{"router_score": "softmax", "routed_scale": 6.29, "balance_bias": false, "norm_eps": 1e-07, "batch_tokens": 65536, "steps": 4235}
Below are experts of layer 7 (counted from 0) of a mixture-of-experts language model. Rows are named router (the router's row for the expert) and show model dimensions 256-319. Each number is 128 + 32 x the weight over its row's rms, rounded and kept within 0 to 255.
After each expert's rows: a language model's description of what the expert responds to; "gets" lists some tokens that make up at least twice as much of what it gets as of all text. This comes from a sample of Wikipedia text that the model never trained on. Tokens count by the router's weight.

# expert 3
router [140 129 101 119 164 141 155 129 164 138 129 125 133 106  66 156 122  92 158 107  80 146 104 140 100  99  96 153 136 162 115 169 189 177  77 106 171 177  62 138 131 128 136  86 139  42 189  76 111 181  65 172 109 119 124  99 104 169  94 120  74 180 119 145]
Description: Copulas and articles
gets: " a", " was", " is", " as", " an", " be"

# expert 1
router [134  95 135 127 166 100 127  74 113 167  74 131 131 108 123 134 149 188 132 130 123 108 142  63  65 168 109 141 152 150 150 127 120 128 153 133 168 128 154  99 105 106 136  97 112 125 137 168 100 125  73 159 133 210  90 132  77 161  96 119 150 125 117 127]
Description: Clause-linking function words
gets: " and", ",", " that", " to", " which", " he"

# expert 4
router [146 102 185 127 116  96 185  77 117 152 120 136  95 151 139 122 117  95  72 136 171  69 146  91 100 143  67 104 139 108  86 119 140 112 142  77 114 151 135 126 130  95 170 164 139 197 153 135 185 110 129 195 133 115 146 117 127 106  77 138 131 132 122 106]
Description: Table cell separators
gets: " |", ";", ");", " —;", " –;", "};"

# expert 12
router [149  86 126 132 181 195 132 204 120  98 128 165 128  60 142 169 182 129 118  66 151 153  75  65  97  98 121 134 125 102 212 133  62  85  86 187 123 148 150 126 168 110 112 117 141 133 107 157 136 140 125 108  72 147 154 146 132 155 106 144 176 161  91 106]
Description: Quantities in prose
gets: " ", "1", "2", "3", "5", "4"

# expert 29
router [ 85 111 192  90 195  83 122 104 145 147 108  90 115 159 120 152 115 177 170 165  98 143 120 153 143  85 125 118 119  86 131 158 128 156 148 171  93 166 118  76 120 125 157 147 158 121 108 138 132 149  88  93 162 110 109  79 178  59 183 169 165 108 145 122]
Description: Determiners and possessives
gets: " the", " The", "The", "'s", " his", " this"

# expert 16
router [105  92 124 120  99 118 112 118 120 140 129 115 173 139 157 125 125  95 137  90 170 114 211 122 154 107 169  94 174 138 103 147  92 156  76  78 157  99  84 174 127 149 182 113  91 100 171  90 123 121 160 130 138 148 128 114 134  73 112 110 163 154 154 152]
Description: Table header labels
gets: ")", " |\n", "\"", " United", " States", " Party"

# expert 27
router [158  90  86 110 147 152  89 148 134 152 119  87 149  96 111 106 127 148 196 121 114 114  68 109  98 152 113 145 162 182  99 175 120 102 126 134 116 130  83 139 114 153 143 167  97 150  99 125  84 110 132  78 120 118 173 167 132  94  99 148 147 117 116 149]
Description: Numeric table cells
gets: ".", " |", " ", "0", ";", "°"

# expert 7
router [132 158 116 157 109 131 103 132  98 188  42 124  88 194 125 176  86  73 164 135 164 178  58 155 156 112 177 143 137 123 160 133 171 204  93 106  65 183 127 153 162  91 139 116 156 138 133 126 112 165 149 185  95  33 109 181 158 130 106  82 170  29 180 146]
Description: Prepositions after nouns
gets: " of", " in", " to", " for", " on", " at"

# expert 30
router [145 192 145 156 148 184 112 155 111  70 128 147 184  95  95 123 151 135 154  78 157 132 135 100 153 110  93 107 160  82 101  60 124 134 120  93 194 188 126  89 148 133 160 137 123 190 104  98  46 135 129 128 120 165 118 138 122 136  83 109 110  93 166 139]
Description: Opening parentheses
gets: " (", " \"", " al", " [", " un", "\n"

# expert 24
router [179  87  82 115 146  63  82 121 125 144 122 109  88 165  40 131 149 113  79 122 176 104  77 136 137  65 129 136 135 135 131  74 130 179 109 115 140 155 163 160 113 115  97 121 147 181 143 122  63 148 190 143 155 158 129  96  80  84 153  47  77 175 130  90]
Description: Infobox and table labels
gets: "-", "|", "\n", ":", " |\n", ")\n"

# expert 14
router [ 72 158  97 164 121 125 138  95 189 100 153 133  69 169 156 196 144  96 136 171  97 192  94  94 139 116  93 128 168 144 140 128 196 125 138 147 156 101 140 104 141 147 123 122 138  91  84  85 204  99  91 114 125  92 125 100 144 131  88 119 157 118 104  93]
Description: Ordinals and numerals
gets: " first", " one", " two", " second", " American", " other"